From a checkpoint of a small mixture-of-experts model trained on Wikipedia: 128 SwiGLU neurons an expert.
Below are experts of layer 6 (counted from 0) of a mixture-of-experts language model. Rows are named router (the router's row for the expert), gate (a neuron's input weights, with its number), up (a neuron's input weights, with its number) and show model dimensions 0-255. Each number is 200 + 20 x the weight over its row's rms, rounded and kept within 0 to 999.
Before each expert's rows: a language model's description of what the expert responds to. This comes from a sample of Wikipedia text that the model never trained on.

# expert 14
Description: Middle pieces of common words after an opening fragment, often in species or building descriptions: sh-ap-ed, sh-r-ub, l-int-els.
router,230,196,183,198,188,173,205,204,207,175,184,189,194,202,182,218,197,205,217,216,215,201,201,186,199,188,185,224,195,209,189,220,229,189,213,187,238,201,205,197,232,188,193,195,173,212,188,196,196,166,203,204,210,208,192,215,217,186,190,170,226,212,212,215,210,207,212,164,212,218,213,184,188,233,200,240,216,187,213,210,250,233,239,197,219,210,194,160,191,183,229,211,177,196,175,181,178,199,186,193,206,209,229,230,154,199,166,206,167,195,225,211,225,283,256,204,200,202,203,237,207,201,163,211,161,221,172,211,218,216,187,217,187,224,205,238,199,171,213,201,195,155,204,213,198,220,212,183,207,204,173,186,218,215,211,188,206,192,226,227,184,237,203,208,168,190,196,181,159,167,195,170,218,219,216,172,237,209,190,179,216,211,198,204,210,213,194,192,246,208,244,207,212,159,202,180,179,206,220,199,200,191,193,190,198,207,189,204,202,169,186,188,179,163,232,200,183,217,212,186,191,218,200,183,222,187,214,186,196,190,224,203,157,205,241,190,206,177,186,194,196,209,205,181,210,198,217,219,229,200,212,195,209,161,207,217
gate0,191,172,150,193,217,194,234,234,207,181,198,177,194,174,191,230,221,177,174,227,233,176,214,248,222,150,222,216,217,189,178,198,197,207,180,181,196,229,216,206,202,196,202,175,171,205,230,218,199,222,173,180,213,223,218,193,209,234,224,192,205,243,188,206,222,204,189,234,197,199,258,212,233,212,201,227,209,212,201,207,209,227,184,224,190,190,194,176,199,187,192,207,211,195,210,190,163,201,215,211,215,204,251,220,220,222,178,209,230,183,231,178,200,212,186,227,236,163,172,193,204,214,196,164,208,194,200,218,212,226,202,204,208,238,177,206,221,201,238,242,189,199,189,185,211,217,183,200,195,186,208,189,174,186,211,213,205,217,199,225,214,200,202,248,189,213,242,203,197,226,192,208,215,190,199,182,204,214,195,226,205,209,193,214,204,211,156,175,155,197,226,195,184,191,217,183,220,186,200,231,193,175,211,208,181,209,232,181,188,213,216,192,198,163,168,209,214,202,191,220,218,190,228,157,185,205,186,202,194,176,209,171,219,202,223,200,169,167,206,215,223,183,185,194,213,192,191,184,170,196,202,187,215,210,170,227
up0,179,196,206,207,187,202,169,193,205,191,233,201,221,181,217,202,182,203,195,202,170,210,205,192,173,226,169,221,217,212,177,239,206,210,223,199,202,181,202,232,207,242,181,189,203,179,178,173,232,190,142,201,200,195,225,211,229,224,182,195,186,184,156,210,209,204,177,190,216,237,196,206,199,189,209,203,227,180,186,187,213,204,200,209,240,187,222,218,251,185,212,203,137,196,211,225,188,210,207,196,200,224,216,187,191,185,213,230,217,195,193,184,189,228,163,168,211,201,192,165,189,227,157,204,199,216,236,233,170,162,205,189,195,200,213,189,232,203,199,205,163,219,210,183,222,250,154,188,193,197,201,188,197,218,201,208,221,188,174,204,212,219,194,198,202,192,167,219,181,188,186,200,215,189,209,183,154,242,155,202,203,185,207,208,226,203,217,189,170,183,188,197,171,175,198,206,178,200,191,184,202,195,205,203,177,182,220,222,206,185,205,171,181,253,216,182,183,223,188,211,171,183,195,183,219,193,221,178,216,170,235,186,209,212,220,203,185,245,193,225,193,221,206,189,200,191,219,201,190,205,156,177,189,206,197,208
gate1,208,194,193,222,208,179,195,210,147,212,220,167,260,192,210,217,221,176,175,193,166,218,187,231,222,223,186,198,199,211,200,250,217,223,173,193,225,213,186,208,199,163,206,215,200,178,199,205,206,220,169,224,207,224,188,214,189,184,172,178,222,197,182,208,196,163,205,214,199,187,247,196,201,205,208,229,204,181,241,192,185,211,225,193,195,197,203,212,216,167,209,195,183,135,207,205,201,200,167,198,176,164,226,207,214,203,185,190,183,195,245,206,187,213,181,203,189,193,196,168,204,256,189,218,220,211,189,206,162,209,187,205,182,202,221,208,182,209,181,192,188,201,191,169,195,196,219,218,165,213,210,188,201,203,170,234,220,200,210,213,234,203,214,229,228,191,163,187,205,209,184,210,183,171,204,221,216,234,182,202,173,224,176,177,166,169,204,230,212,231,195,231,169,227,187,197,179,184,221,216,200,175,198,203,187,188,174,212,225,232,199,177,192,192,209,220,197,192,200,184,196,182,197,213,191,173,181,176,213,238,185,160,208,191,211,218,213,199,155,199,172,193,164,202,202,194,204,181,171,225,213,209,192,189,187,181
up1,187,193,208,209,225,203,202,191,186,224,207,159,205,231,190,198,215,198,173,223,180,188,227,173,169,176,201,183,192,246,171,208,206,196,250,232,195,193,172,214,202,194,145,168,198,187,227,194,197,203,150,190,195,218,170,203,173,195,224,188,198,202,189,172,176,189,216,181,212,214,205,209,225,188,177,185,235,177,187,164,207,204,229,177,216,163,231,218,185,207,175,165,186,181,214,183,209,171,198,174,193,162,237,159,173,226,201,191,235,197,180,211,208,211,219,196,215,199,208,195,216,222,189,205,241,183,195,197,185,181,209,180,169,193,223,194,197,218,218,183,198,208,236,218,167,221,167,217,212,181,226,205,161,185,212,192,202,177,197,209,187,205,178,176,198,234,184,180,189,178,196,192,183,191,176,234,198,184,226,201,201,223,185,196,214,211,238,203,234,227,194,200,215,194,168,212,208,185,203,211,195,192,205,179,199,171,188,156,202,190,178,184,228,194,220,220,172,171,201,206,195,215,208,210,221,214,170,207,184,219,229,180,176,200,256,187,160,213,195,192,191,221,175,178,210,205,202,211,200,183,181,199,227,210,186,218
gate2,216,214,233,209,172,179,191,189,231,198,167,243,183,216,217,221,128,161,187,228,201,241,208,184,217,162,192,213,201,222,206,186,212,187,188,227,203,178,227,204,207,202,192,226,204,200,176,175,190,164,185,216,213,230,214,213,178,204,209,211,213,185,202,204,190,220,192,191,193,214,174,203,211,199,186,205,216,222,197,218,188,180,216,198,197,184,211,180,209,205,211,194,177,205,232,221,190,194,132,223,208,207,191,153,211,211,213,213,189,201,203,201,188,205,220,179,188,214,224,190,190,197,239,198,243,181,186,207,205,196,162,184,175,192,184,187,203,199,201,204,231,188,222,176,205,215,178,220,202,191,184,213,215,160,202,216,244,223,211,195,181,206,157,196,181,204,199,213,207,197,187,186,236,194,188,189,200,173,211,209,195,188,216,183,217,181,215,194,186,191,189,194,232,213,225,206,238,206,169,203,214,181,200,207,224,202,167,146,198,227,211,223,213,196,239,201,217,215,207,191,186,171,203,181,208,203,177,209,223,211,214,208,201,135,208,188,216,188,174,200,242,222,175,193,224,172,214,195,188,232,166,156,196,224,216,226
up2,195,193,194,228,215,207,191,238,184,204,189,190,220,223,203,227,194,202,211,186,172,225,188,205,187,230,208,190,170,199,185,213,217,202,172,193,188,212,186,180,228,238,236,166,183,208,215,240,218,193,197,209,178,197,177,208,254,211,167,188,207,194,224,200,227,190,217,213,190,198,156,213,233,187,191,182,216,198,259,189,185,184,218,174,218,202,202,189,209,211,183,240,193,197,209,206,206,221,204,199,165,185,179,171,197,216,176,205,193,195,201,210,181,189,205,181,193,209,231,190,179,194,191,217,191,194,192,180,250,168,192,184,182,193,203,228,193,189,200,165,198,226,222,167,214,219,161,198,208,217,204,184,169,166,204,204,220,231,168,171,204,202,189,197,181,212,225,197,204,183,192,175,197,170,202,188,215,204,232,209,249,168,202,200,201,190,182,210,196,248,222,180,184,202,207,231,194,191,197,182,191,173,219,155,216,213,195,127,204,212,215,188,193,195,195,227,247,184,183,210,165,223,239,180,207,207,164,183,214,176,214,190,193,175,219,208,219,223,201,203,204,181,180,207,208,205,212,217,186,191,216,171,157,197,216,214
gate3,212,203,213,225,202,203,174,199,184,220,233,174,190,203,209,177,177,187,179,198,182,200,180,206,206,189,212,202,175,197,202,211,182,163,210,226,209,176,197,224,200,197,184,237,216,208,193,172,220,191,186,239,184,235,228,213,184,186,235,207,158,199,202,191,217,202,228,202,206,207,189,182,197,186,204,160,211,190,195,235,208,214,186,192,190,224,200,150,185,214,242,185,202,201,187,211,206,176,211,211,178,222,217,196,185,206,179,207,221,179,196,231,233,211,213,181,207,239,218,239,185,215,212,217,213,202,185,236,205,184,174,261,190,243,214,194,191,174,209,234,198,225,160,231,177,208,174,205,204,203,216,191,170,173,188,232,200,196,221,188,220,148,179,215,199,195,213,203,208,168,175,195,234,203,183,196,198,190,218,228,227,199,203,185,212,216,196,191,228,196,191,183,214,206,194,175,193,211,205,186,198,151,258,220,208,197,199,158,190,196,191,212,185,219,178,194,207,200,157,164,240,196,174,200,210,178,197,184,162,200,194,210,188,192,257,193,190,198,161,201,187,206,196,199,221,207,230,200,196,198,196,217,230,183,226,218
up3,206,229,176,232,192,209,168,175,199,213,168,202,234,176,200,182,233,180,239,229,177,194,180,165,197,203,176,212,191,203,196,151,182,200,200,219,200,169,214,208,217,210,222,213,209,226,189,233,186,227,196,203,185,219,218,226,213,193,206,204,180,203,199,188,217,180,167,202,243,174,214,218,194,217,199,192,211,205,187,177,195,215,194,236,183,206,213,211,175,192,222,158,196,183,197,194,182,185,210,218,151,199,210,208,202,217,224,168,219,210,222,207,191,221,215,214,214,207,164,192,200,237,180,190,206,174,199,172,186,200,187,227,197,209,188,246,181,183,224,221,212,151,201,171,208,183,204,195,201,239,249,239,199,203,196,189,152,209,186,192,221,218,174,238,202,215,184,216,195,224,187,240,218,207,205,217,198,173,218,221,181,180,218,172,185,191,203,200,182,162,193,192,214,168,211,208,208,213,200,219,191,187,197,195,154,182,211,214,182,213,183,185,175,206,194,163,190,196,210,183,170,198,180,207,198,219,211,205,236,196,199,200,169,179,198,215,199,197,178,208,216,166,202,227,193,197,145,213,181,194,165,203,191,189,194,147
gate4,229,197,218,205,214,219,221,208,199,204,211,173,184,213,219,182,184,181,184,189,199,212,172,191,185,194,178,211,182,190,178,206,199,190,185,230,215,248,159,196,226,200,195,198,200,209,186,215,212,178,199,199,183,224,180,180,192,194,182,203,217,206,190,202,199,175,219,230,169,218,218,170,194,169,203,167,192,217,168,222,195,167,182,217,205,205,207,232,213,197,205,204,161,239,167,191,197,166,192,187,226,235,191,212,156,193,122,209,226,219,198,204,183,215,220,172,215,222,194,216,168,192,202,218,193,229,220,180,193,197,215,208,188,195,169,206,179,200,181,197,221,177,202,220,199,193,227,181,190,161,215,225,190,185,196,222,189,192,188,163,190,204,199,182,185,202,232,201,172,181,236,194,180,198,201,206,244,193,210,221,171,195,222,219,260,208,213,225,178,216,178,222,175,200,222,162,243,224,217,208,222,195,184,148,219,167,190,205,222,195,233,209,183,200,195,196,202,215,195,197,212,203,170,221,169,218,184,221,229,174,159,191,198,212,178,217,191,204,226,201,195,175,208,223,202,182,183,181,181,207,195,212,175,175,179,204
up4,204,190,209,215,214,214,196,198,182,158,215,166,194,216,213,213,229,217,210,193,204,217,170,215,196,247,209,203,215,212,168,209,195,192,174,223,180,191,189,209,174,214,213,228,214,217,211,179,217,203,190,190,230,197,228,199,200,214,149,206,235,223,205,187,150,231,180,171,165,205,199,184,203,214,193,210,206,209,179,219,220,188,206,218,215,195,219,209,177,215,197,219,180,231,171,271,190,195,212,189,209,215,215,202,206,246,183,199,211,210,242,193,208,217,208,208,205,198,198,189,180,194,183,174,194,225,184,223,204,236,211,202,187,160,163,243,184,208,227,205,198,172,202,190,187,215,219,191,189,216,208,207,190,209,180,205,178,197,206,201,205,186,213,158,162,209,193,236,179,178,219,203,221,215,188,205,209,192,208,216,218,183,230,204,205,202,214,220,191,180,230,220,189,146,186,196,217,225,219,205,240,207,180,176,172,180,207,179,199,191,161,195,159,187,185,203,215,199,242,206,253,195,170,197,191,222,202,185,175,180,207,202,179,218,188,218,177,174,209,172,175,201,193,162,201,220,209,203,226,154,227,198,214,184,207,211
gate5,189,187,208,220,193,197,189,189,190,217,208,181,203,230,160,230,183,197,150,216,200,179,177,219,234,212,235,169,233,172,216,213,247,188,160,216,232,151,181,222,201,182,187,213,177,201,166,175,209,202,207,227,184,153,226,208,197,191,211,213,222,174,204,186,207,178,198,189,216,183,198,188,196,178,203,223,204,204,188,227,196,208,239,209,191,206,193,167,207,165,179,209,196,171,212,222,164,189,171,227,175,210,196,179,201,195,183,176,213,199,216,198,210,193,219,185,194,211,159,184,218,222,176,188,189,211,164,217,227,241,223,198,197,182,190,232,185,184,178,173,186,200,209,199,200,197,203,195,219,205,220,190,214,195,212,180,206,211,183,222,219,211,191,212,208,173,225,189,184,172,233,206,216,154,215,209,186,221,197,180,179,207,225,210,193,224,210,205,208,196,176,193,238,214,208,197,165,217,177,175,218,170,215,180,209,198,177,178,201,211,229,212,221,228,204,193,209,245,200,183,183,174,201,178,202,229,189,205,211,226,225,233,182,178,210,185,193,162,203,197,208,195,234,156,184,179,187,222,193,205,208,219,202,163,151,207
up5,202,201,224,179,215,217,194,216,194,208,224,224,187,203,148,196,204,211,195,238,213,187,218,224,198,204,203,175,206,203,181,206,197,188,187,210,197,189,179,182,186,214,206,165,208,184,183,207,205,212,255,235,219,161,177,205,170,187,187,220,200,178,180,214,196,191,208,183,175,210,221,174,211,247,217,180,215,209,175,174,235,177,223,201,184,240,183,200,192,229,166,214,200,199,202,185,186,223,214,222,194,200,229,190,216,207,180,176,198,202,218,199,204,209,211,216,212,205,156,170,197,171,179,172,187,182,181,218,177,203,205,200,189,159,225,209,204,177,213,175,222,209,199,203,228,200,188,237,189,222,227,187,230,223,206,177,186,201,186,216,164,184,198,200,223,200,201,175,200,231,185,208,173,216,208,195,201,203,250,176,237,193,182,200,198,190,185,194,232,185,217,223,203,232,172,235,181,233,209,203,232,196,176,191,191,215,183,202,206,200,210,179,180,178,200,228,215,195,165,207,171,213,216,205,212,253,157,233,205,223,165,186,168,204,179,193,201,210,172,191,182,202,197,238,211,185,219,237,212,181,195,202,189,209,148,235
gate6,220,223,206,221,190,220,203,172,188,203,203,164,210,219,161,224,195,194,210,211,210,218,224,196,169,200,183,202,203,181,195,234,205,226,203,214,213,215,192,205,165,185,200,190,204,190,239,216,218,187,215,172,228,174,201,169,262,230,171,193,189,230,210,213,164,216,225,132,169,236,181,187,189,199,195,210,204,179,209,204,216,227,189,166,194,213,185,189,197,195,203,209,195,222,187,234,179,178,248,171,203,202,227,195,189,196,214,229,214,174,180,219,187,201,211,193,186,203,178,191,162,206,204,189,204,231,176,173,178,193,209,191,191,173,178,210,194,185,171,192,153,190,195,195,171,222,238,164,211,199,188,201,197,233,222,196,176,205,185,220,200,196,205,192,205,175,210,170,234,167,202,181,234,228,145,156,228,181,176,198,177,186,191,182,203,205,179,203,199,188,183,194,178,205,197,195,207,189,187,213,218,203,204,227,192,206,216,225,206,200,199,206,205,169,199,240,187,198,194,223,223,200,206,175,154,211,192,171,184,209,207,192,191,185,203,219,203,201,197,200,205,176,241,173,221,191,242,203,179,183,187,226,184,175,218,221
up6,206,198,201,221,206,196,192,174,172,212,196,166,201,199,210,219,210,218,180,202,197,193,186,217,176,218,189,156,214,168,204,215,197,234,207,215,181,174,247,215,208,258,194,204,194,204,224,203,236,223,212,208,226,213,230,201,164,174,163,188,184,208,219,172,226,231,204,188,243,206,229,193,213,170,219,207,168,185,210,166,171,201,189,202,160,215,183,224,188,181,207,220,194,180,214,214,209,195,206,199,166,220,210,234,193,213,206,228,195,173,227,163,226,196,209,191,188,219,205,204,192,192,217,215,211,180,177,216,195,223,216,219,154,151,191,209,202,220,199,218,187,171,228,220,221,198,204,161,216,150,206,194,180,167,219,192,221,187,178,225,221,176,196,199,173,190,226,183,199,172,174,220,244,211,216,190,216,162,190,198,199,212,178,220,240,184,198,208,197,198,190,188,196,208,206,243,178,155,229,210,239,220,187,192,195,217,160,220,182,198,178,193,193,218,200,207,180,188,215,229,212,181,203,206,177,221,203,188,208,222,197,184,200,207,188,212,191,207,198,187,210,176,160,222,211,185,220,201,182,185,198,221,193,171,219,200
gate7,207,177,195,207,209,232,231,189,225,212,227,139,199,212,208,190,213,184,208,224,219,200,191,171,197,184,171,210,225,198,212,191,180,252,218,193,226,214,191,184,240,218,199,203,231,219,201,222,202,233,190,217,146,189,195,192,199,169,197,171,206,200,213,185,196,203,214,206,213,203,194,210,187,225,223,209,224,183,178,216,230,206,190,220,203,195,179,218,172,208,229,185,206,201,188,151,204,209,200,156,233,240,210,181,194,170,175,201,198,200,160,209,180,187,176,178,200,228,228,215,236,200,186,217,190,167,221,215,210,207,203,216,240,191,196,190,186,205,175,238,176,169,207,201,170,169,190,166,194,179,179,211,205,193,201,209,210,198,207,200,222,198,211,216,224,170,223,198,186,174,214,206,205,199,217,204,172,185,193,241,203,226,189,212,197,233,233,232,189,180,175,208,207,179,209,236,208,214,185,241,167,206,203,170,250,202,156,183,187,167,225,208,210,201,162,178,194,193,188,218,179,218,228,192,184,190,218,201,222,233,189,180,190,211,234,211,224,215,185,178,208,211,178,206,225,199,221,199,217,179,204,188,211,186,206,203
up7,187,192,221,182,199,195,224,174,209,218,209,206,174,247,210,203,194,179,195,206,174,218,202,187,182,213,196,168,220,140,208,172,211,202,193,237,205,184,235,241,213,190,178,253,231,199,191,195,224,208,250,188,175,228,224,200,179,198,181,223,213,201,170,211,183,198,170,188,227,187,197,181,217,223,163,196,227,226,182,223,187,187,197,211,203,217,222,204,214,210,194,225,199,193,200,213,207,146,200,214,167,179,210,185,197,201,169,206,196,229,173,202,197,191,187,180,207,193,178,193,212,203,218,215,204,196,172,230,182,194,184,168,214,258,202,198,215,171,182,219,193,204,200,211,159,193,184,205,181,217,181,218,206,212,193,205,199,201,198,231,181,236,230,215,219,224,230,189,202,196,200,223,204,203,193,216,174,225,196,240,233,212,158,221,196,164,208,224,185,169,183,195,223,178,179,209,227,188,185,191,225,242,210,205,216,198,205,194,190,220,188,189,204,183,201,169,214,185,194,179,202,214,192,186,204,221,239,184,189,203,200,184,179,170,202,183,193,187,186,215,223,215,170,195,202,216,220,198,167,242,211,229,144,197,214,208
gate8,186,229,219,189,227,186,170,202,207,175,194,163,231,196,221,226,215,178,191,190,195,193,186,186,199,189,192,187,200,230,200,218,207,231,198,175,192,215,162,191,174,233,192,190,221,167,212,193,215,222,188,205,214,196,185,188,225,210,259,195,188,203,227,165,217,176,239,210,166,213,187,220,225,207,179,196,190,185,197,194,185,192,238,192,204,222,168,197,209,181,214,210,212,205,210,221,187,177,193,184,164,198,158,182,196,192,210,203,202,222,205,222,209,199,188,201,218,200,183,218,233,176,175,214,215,183,215,192,215,193,167,200,188,202,252,208,183,231,255,208,221,176,203,193,210,212,203,205,206,190,206,204,220,232,215,185,184,203,160,206,204,148,214,203,218,194,192,217,172,225,171,172,201,223,210,207,164,214,190,202,225,198,184,159,182,157,170,226,230,211,218,200,195,181,227,230,208,217,169,182,203,196,198,179,215,182,203,212,205,213,222,195,184,174,187,195,179,215,179,186,217,208,235,196,231,186,185,199,199,222,250,236,196,179,164,202,225,159,201,186,171,205,201,155,168,211,217,196,202,180,212,200,187,219,170,212
up8,185,233,198,200,222,167,190,179,195,209,197,187,184,208,191,197,199,221,186,186,205,206,214,188,227,188,222,183,200,198,150,190,246,199,225,225,207,184,203,227,204,223,208,186,180,207,171,205,180,195,186,204,193,144,198,204,189,183,205,192,209,205,217,209,198,193,243,231,173,208,188,205,195,185,233,198,212,169,235,205,184,207,156,222,236,176,194,209,224,195,216,192,196,196,232,204,228,201,178,179,198,228,182,203,237,193,205,209,168,196,210,229,209,216,197,190,199,194,215,218,195,179,190,184,211,172,216,194,180,208,218,164,187,181,189,203,173,170,195,225,197,202,221,216,167,210,243,213,196,149,188,163,184,181,218,199,221,211,205,197,176,181,182,189,187,203,232,236,179,193,171,182,207,187,207,198,235,191,188,196,144,176,215,173,205,206,194,149,192,207,197,159,214,204,219,222,191,212,189,205,205,193,174,188,184,228,199,199,175,186,193,225,174,200,210,187,193,183,228,217,246,185,240,197,184,171,190,200,213,204,199,225,200,208,216,188,175,191,248,168,174,219,187,194,176,185,220,202,223,201,220,161,262,206,215,208
gate9,201,173,215,193,217,231,192,195,199,210,183,207,174,131,187,183,209,199,196,188,231,181,172,216,208,200,211,194,175,187,202,204,169,217,226,222,208,181,224,209,205,181,192,178,168,197,198,197,216,233,217,228,178,170,233,198,191,201,170,224,185,223,251,217,217,210,202,205,195,200,194,177,166,203,194,214,173,241,202,190,213,205,207,249,191,186,229,197,201,204,168,195,160,181,223,169,180,188,195,183,203,232,192,176,208,195,178,189,171,198,218,221,184,197,223,175,205,207,189,194,205,213,159,179,195,162,186,204,201,196,211,193,191,219,196,206,185,183,209,207,187,208,195,194,203,188,243,157,210,223,217,187,189,237,144,168,252,196,194,188,155,212,189,197,215,189,161,208,227,194,206,187,213,187,196,212,201,191,190,177,182,230,204,224,209,165,233,200,205,196,199,192,181,217,205,206,221,203,199,193,196,199,192,158,223,225,219,207,201,195,177,205,228,169,248,181,201,206,191,201,202,220,202,207,216,188,164,198,230,202,203,195,190,188,187,162,186,189,210,150,212,224,164,218,227,207,211,210,179,218,171,209,231,202,204,238
up9,161,219,208,182,220,206,184,186,183,181,178,205,163,201,226,212,186,194,215,174,177,204,183,226,190,166,206,174,214,194,204,238,223,186,206,178,174,194,185,211,192,196,210,172,171,196,204,196,209,219,179,236,199,202,185,220,202,217,207,212,187,161,183,160,219,197,203,163,220,208,189,182,192,208,234,248,203,170,206,202,198,188,212,182,182,202,201,192,206,221,199,189,198,224,187,164,167,168,199,201,185,199,192,186,192,173,228,201,210,206,196,233,227,194,191,200,225,186,208,187,194,210,161,162,205,198,179,200,205,171,181,208,228,200,204,188,216,158,209,196,210,157,198,185,201,183,246,174,195,209,155,204,224,210,196,178,173,205,239,174,220,202,182,196,188,174,211,188,237,158,217,193,234,206,197,239,181,208,207,221,224,213,233,224,184,181,190,181,188,190,214,172,178,224,208,191,217,206,192,166,193,215,212,192,233,194,235,200,232,205,209,225,207,186,218,192,236,186,226,168,159,202,175,199,177,224,210,198,261,231,191,185,211,221,196,174,191,220,181,205,178,214,202,207,225,201,206,228,170,219,193,172,190,200,203,231
gate10,160,182,187,236,194,215,189,237,172,201,212,214,195,201,208,183,192,225,211,179,227,173,210,167,218,230,201,210,206,203,194,225,235,204,231,237,241,161,213,172,219,183,188,185,164,198,199,217,214,217,216,185,215,197,177,212,192,217,216,197,179,202,176,201,251,213,217,180,221,179,212,207,209,203,193,192,191,191,174,174,177,201,179,212,189,181,211,217,180,177,215,187,164,171,181,190,216,227,149,200,214,153,206,186,192,216,155,182,173,200,211,221,199,212,177,208,215,205,207,197,192,221,154,201,204,211,185,166,189,209,214,208,219,211,208,203,188,168,200,181,247,211,176,199,210,182,191,179,198,234,223,185,205,215,182,178,211,194,210,156,190,201,170,191,240,217,198,206,190,226,204,213,183,193,222,206,202,177,178,162,199,170,184,222,210,171,194,212,178,205,231,198,200,196,176,200,146,230,169,182,201,203,193,180,167,208,180,189,185,178,207,171,205,226,191,201,166,182,228,223,244,184,207,197,223,240,184,212,227,169,201,200,199,187,197,189,174,221,219,183,228,203,220,207,202,215,196,199,202,207,204,169,211,199,173,222
up10,196,219,218,198,200,187,227,189,215,195,175,198,198,219,185,180,200,222,193,206,221,186,156,199,195,216,187,228,199,174,179,209,180,231,171,193,216,169,178,190,190,220,213,220,188,208,206,196,203,226,200,247,208,218,222,195,189,212,208,182,171,202,204,164,194,193,213,188,235,194,173,221,203,228,227,256,208,191,193,197,196,207,218,177,168,221,169,206,195,235,215,188,229,188,196,205,170,214,214,211,166,167,176,189,197,202,212,191,218,196,223,204,195,197,220,203,226,202,204,199,183,198,179,215,221,194,175,197,195,165,209,222,236,197,234,196,213,204,204,183,176,181,198,185,217,205,226,180,208,159,220,251,214,205,217,213,197,196,221,222,231,217,180,213,203,178,182,234,225,209,216,207,213,229,201,194,169,232,188,189,196,260,171,159,207,172,214,199,227,248,197,184,197,202,204,197,211,194,195,186,153,199,201,205,178,174,204,246,172,146,179,225,186,192,191,216,206,164,234,221,213,205,192,197,195,228,171,177,166,186,176,199,212,239,171,205,187,197,211,215,193,213,228,185,215,164,184,186,198,196,194,196,237,208,212,204
gate11,195,184,209,217,202,225,184,175,215,186,196,224,195,226,213,207,203,200,143,248,243,204,200,222,207,221,173,200,193,198,184,187,217,189,206,206,204,181,211,184,228,218,214,213,228,192,207,221,191,191,176,169,212,195,185,209,204,200,201,202,204,201,201,229,258,168,235,189,191,219,217,189,196,183,170,194,194,188,213,231,202,183,197,210,207,199,185,188,192,170,237,186,188,212,214,200,176,192,211,227,184,213,159,188,241,215,172,175,180,191,219,193,154,206,207,213,214,203,213,223,203,201,167,208,189,239,219,181,221,159,240,198,217,173,159,243,211,205,173,229,168,192,188,176,213,159,228,221,203,210,161,212,215,228,179,213,208,194,210,208,176,187,201,201,181,214,189,179,275,179,214,202,202,203,193,190,201,206,210,200,198,208,206,209,190,221,236,215,204,201,194,155,196,224,216,193,191,217,175,202,189,207,202,197,191,201,177,211,192,199,176,200,219,230,193,204,194,221,192,199,218,226,177,168,186,210,205,186,235,170,186,185,223,203,205,196,231,200,211,163,175,213,209,156,186,171,185,168,176,205,184,233,194,187,163,201
up11,212,184,192,246,187,181,187,208,206,196,186,195,193,238,264,193,164,184,188,166,175,205,217,224,209,183,194,225,216,208,213,230,215,206,233,214,211,191,191,221,235,219,197,195,204,199,176,196,169,218,164,192,182,249,196,215,224,240,216,183,181,216,201,206,226,224,231,185,155,236,222,177,187,208,212,218,161,186,203,163,195,194,223,227,199,181,210,197,180,191,207,183,206,228,232,211,197,194,203,190,196,210,201,196,206,179,206,219,218,191,188,171,209,202,212,192,204,227,239,222,204,195,195,211,222,230,219,194,190,174,175,210,189,198,173,172,173,211,196,202,198,188,214,185,192,217,204,204,217,236,189,182,212,225,205,194,205,233,183,190,226,215,189,193,258,178,195,176,167,180,177,169,195,202,205,196,192,239,209,202,205,197,201,204,202,225,192,214,213,207,187,200,220,187,183,151,192,155,203,178,198,216,187,195,204,189,201,170,194,216,211,202,205,216,197,256,214,192,234,221,208,222,220,191,188,167,198,205,189,197,207,199,185,192,195,181,179,209,186,210,182,231,197,152,179,143,220,180,219,188,202,209,235,170,214,235
gate12,212,220,190,202,178,188,177,202,206,163,176,179,193,201,213,247,204,204,205,185,214,198,237,219,217,209,181,218,222,226,209,214,185,139,206,236,179,220,187,211,201,171,240,169,195,213,198,197,232,194,199,183,209,213,220,239,203,185,213,205,196,208,175,192,202,179,240,176,187,222,195,228,192,200,191,199,217,189,189,154,212,205,168,213,191,188,182,216,151,190,216,226,200,182,168,222,184,175,182,221,216,223,212,178,178,189,195,199,188,179,193,203,215,225,191,218,211,206,229,199,190,200,224,217,174,179,210,192,251,210,213,281,212,199,186,182,185,205,168,189,225,245,196,193,194,182,223,210,199,217,196,204,227,194,191,219,220,186,237,217,193,214,203,186,215,195,211,180,196,193,194,170,174,183,218,212,231,216,180,219,170,203,220,178,191,215,203,182,199,187,224,202,199,190,222,181,201,199,230,191,214,170,182,171,183,210,186,196,208,178,198,203,214,199,171,221,187,248,235,210,192,161,227,199,233,230,204,185,182,206,175,180,213,178,210,175,167,239,185,213,198,198,181,197,207,187,229,180,182,194,235,179,200,192,181,214
up12,209,187,184,194,221,218,176,176,198,207,187,155,195,174,173,197,232,201,239,205,189,193,207,211,180,201,188,191,191,199,215,202,201,226,185,173,234,218,224,221,174,206,192,214,237,253,207,213,216,192,203,216,180,203,217,193,193,208,219,203,202,220,191,157,215,173,222,218,212,206,187,202,214,185,206,216,202,184,197,176,210,170,227,187,205,193,225,213,227,217,191,188,178,238,172,217,179,180,168,192,217,214,213,238,206,226,178,199,214,205,198,171,175,193,188,223,252,187,181,208,233,181,197,201,214,221,183,248,212,179,189,185,176,212,214,188,216,182,196,188,212,182,183,176,204,257,212,180,210,167,231,179,216,188,215,206,236,228,210,173,209,206,202,202,199,207,234,151,201,225,218,210,198,166,190,191,187,167,250,188,194,204,211,215,194,173,188,206,237,190,165,204,218,200,209,201,192,200,238,180,213,185,153,195,167,197,210,217,190,179,176,195,186,182,174,204,218,200,206,234,208,212,188,195,217,231,212,171,220,238,175,193,206,217,202,213,205,231,162,206,195,203,235,196,208,172,191,194,199,177,227,209,217,239,184,213